{"n_layer": 13, "d_model": 224, "n_experts": 32, "experts_per_token": 4, "d_expert": 128, "d_shared_expert": 0, "activation": "gelu", "moe_layers": [0, 1, 2, 3, 4, 5, 6, 7, 8, 9, 10, 11, 12], "router_score": "softmax", "normalize_top_k": false, "routed_scale": 2.83, "balance_loss": 0.019, "balance_bias": false, "router_logit_norm": 1.5, "init_std_router": 0.0394, "lr_router": 0.00095, "vocab_size": 20736, "norm": "rmsnorm", "norm_eps": 1e-06, "tie_embeddings": false, "optimizer": "muon_variant", "lr": 0.00895, "beta1": 0.95, "batch_tokens": [32768, 65536], "seq_len": 1024, "train_tokens": 297500000, "steps": 6156, "dataset": "wikipedia_en"}
Below are experts of layer 9 (counted from 0) of a mixture-of-experts language model. Rows are named router (the router's row for the expert), down (a neuron's output weights, with its number) and show model dimensions 0-223. Each number is 200 + 40 x the weight over its row's rms, rounded and kept within 0 to 999.
Before each expert's rows: "comes before" lists some tokens at least twice as common just after its tokens as in all text. This comes from a sample of Wikipedia text that the model never trained on. Tokens count by the router's weight.

# expert 30
comes before: ",", " |", " (", "\n", "'s", "i"
router,213,365,198,208,268,145,237,201,162,173,246,185,161,234,233,190,176,166,215,205,211,186,181,268,169,269,147,279,215,229,260,223,170,195,235,203,143,156,161,192,182,199,193,190,166,115,197,215,220,162,215,171,181,266,155,181,193,202,204,175,190,167,237,182,99,249,189,195,196,261,156,170,241,243,216,207,220,190,142,176,192,176,241,172,121,242,183,254,256,166,146,190,190,227,245,230,164,181,189,241,275,202,180,189,252,225,191,226,267,155,308,195,251,176,141,202,219,194,142,129,201,246,214,226,266,211,195,283,194,239,208,199,198,260,203,193,178,214,199,185,202,191,191,275,172,185,240,138,198,256,207,166,207,158,185,228,235,251,231,146,243,235,213,286,223,196,182,119,211,291,236,227,236,207,265,224,173,241,253,194,202,161,142,195,181,263,287,329,156,167,245,202,246,214,195,184,226,260,195,169,171,215,189,208,204,174,273,184,219,195,163,200,234,198,180,189,186,140,229,180,231,171,206,249
down0,164,147,212,210,234,158,157,282,168,224,168,211,221,178,257,183,234,153,229,213,166,191,157,215,234,149,167,202,217,201,195,231,195,277,174,304,266,202,360,191,200,202,151,178,99,171,196,168,231,209,221,211,158,233,232,144,231,188,247,192,157,110,187,218,231,266,174,248,250,215,175,195,192,235,256,231,161,246,175,189,260,177,235,205,155,234,161,276,243,250,224,161,238,185,146,142,185,167,193,173,186,223,224,173,255,222,243,215,221,266,234,193,210,208,93,163,160,190,220,221,203,205,216,221,250,195,233,210,268,288,212,257,265,181,250,177,243,177,263,240,161,180,228,276,219,103,216,230,229,158,122,157,217,198,229,252,229,182,182,213,173,213,225,169,209,155,226,166,183,235,225,239,181,196,225,232,153,216,191,207,174,133,164,165,282,206,173,195,158,254,131,183,143,223,139,139,248,246,164,217,181,223,183,227,187,243,229,161,177,184,192,218,151,100,208,232,220,144,181,212,192,209,172,210

# expert 17
comes before: " and", " ", " which", " but", " who", " with"
router,133,225,215,233,246,210,253,221,226,223,163,208,236,191,211,182,228,221,227,165,204,259,194,243,241,172,163,208,218,233,193,191,143,244,210,246,275,132,207,192,222,165,124,212,242,214,145,219,238,203,186,206,184,243,243,163,161,241,130,143,246,159,266,137,242,155,244,187,190,187,237,210,236,194,187,206,197,265,195,239,178,244,269,184,139,187,210,202,200,179,214,209,229,224,190,242,214,172,106,191,195,247,178,148,205,196,290,127,220,257,150,189,129,232,217,144,290,207,119,155,293,268,178,185,154,226,138,207,194,218,224,139,218,114,146,184,177,212,232,169,228,262,149,178,226,132,204,245,219,207,191,216,116,213,171,190,136,210,109,177,157,228,247,219,243,161,156,189,187,183,153,219,179,153,197,186,271,242,255,180,290,197,215,276,191,200,156,253,196,182,236,159,105,200,222,145,132,191,196,210,176,185,130,172,225,199,188,267,166,155,185,209,199,173,143,203,285,223,244,157,205,238,189,223
down0,160,220,236,252,167,162,154,162,137,198,252,169,220,184,271,164,193,217,135,249,148,131,140,164,191,167,236,251,225,195,190,154,154,210,241,271,156,236,232,119,168,229,241,181,241,188,162,210,189,194,205,174,217,138,229,222,205,200,183,274,298,188,140,219,203,181,262,190,202,273,172,232,218,153,180,241,136,160,127,229,215,231,188,232,212,206,223,247,252,161,119,285,201,169,195,173,191,228,257,167,200,212,211,137,140,197,243,181,132,181,219,234,178,227,117,178,197,195,218,234,190,131,206,210,242,172,232,181,156,225,217,216,210,214,241,179,217,269,164,226,204,260,181,239,243,144,141,263,151,201,170,280,197,229,213,213,226,141,194,269,197,206,208,188,239,188,185,216,238,241,201,269,138,188,229,171,278,142,205,251,128,198,191,240,188,169,190,193,161,176,197,237,151,192,169,150,201,242,248,199,241,190,162,295,134,162,233,225,162,127,229,225,219,219,200,148,227,115,133,182,189,115,254,137

# expert 29
comes before: ",", " |", " (", "\n", " and", " in"
router,146,276,216,194,188,155,205,209,176,214,177,244,178,154,237,212,185,186,204,209,212,152,222,177,190,157,182,198,183,221,213,258,231,176,260,228,165,197,159,186,254,217,230,235,210,153,207,257,196,135,167,200,156,199,198,193,178,209,161,244,135,212,186,237,106,197,223,176,214,262,169,176,257,250,175,170,226,243,164,169,226,212,176,173,205,156,194,234,234,171,271,238,240,112,302,194,125,131,209,154,231,197,185,254,269,145,205,213,161,228,279,225,247,213,203,171,126,143,268,199,127,278,201,204,175,211,225,231,167,220,180,266,182,231,263,192,105,230,243,190,228,214,241,133,184,268,179,186,299,260,197,151,197,197,256,176,234,204,210,177,148,162,206,169,212,272,154,114,223,195,199,238,160,161,246,206,135,277,237,134,189,166,151,123,175,204,242,290,238,214,183,146,203,202,160,226,227,187,220,179,175,185,273,198,241,178,298,209,220,220,197,245,256,142,172,271,156,184,171,223,212,207,210,190
down0,216,217,231,199,186,130,150,162,297,151,232,248,184,195,188,269,216,136,170,167,201,186,216,250,207,264,217,288,241,188,149,242,202,156,189,208,238,244,239,210,135,180,234,231,136,180,182,143,267,203,222,123,230,233,274,249,184,172,283,160,205,185,201,189,114,225,208,152,193,210,219,182,228,283,159,195,200,180,277,256,115,202,208,252,208,151,203,202,136,175,209,266,237,225,228,162,198,247,151,166,246,162,206,212,202,215,196,211,158,196,269,274,244,282,117,213,182,171,145,241,93,218,254,252,238,197,184,179,217,190,186,198,204,168,177,150,218,148,163,218,260,193,167,195,189,207,182,209,220,246,233,279,201,180,212,230,200,229,200,183,216,181,188,257,131,124,224,237,267,221,199,171,241,145,184,185,229,70,191,204,152,190,240,261,164,244,156,198,137,206,161,160,112,194,189,242,198,176,149,244,239,208,243,209,204,205,177,251,251,220,201,239,206,196,206,193,197,253,193,194,167,195,132,229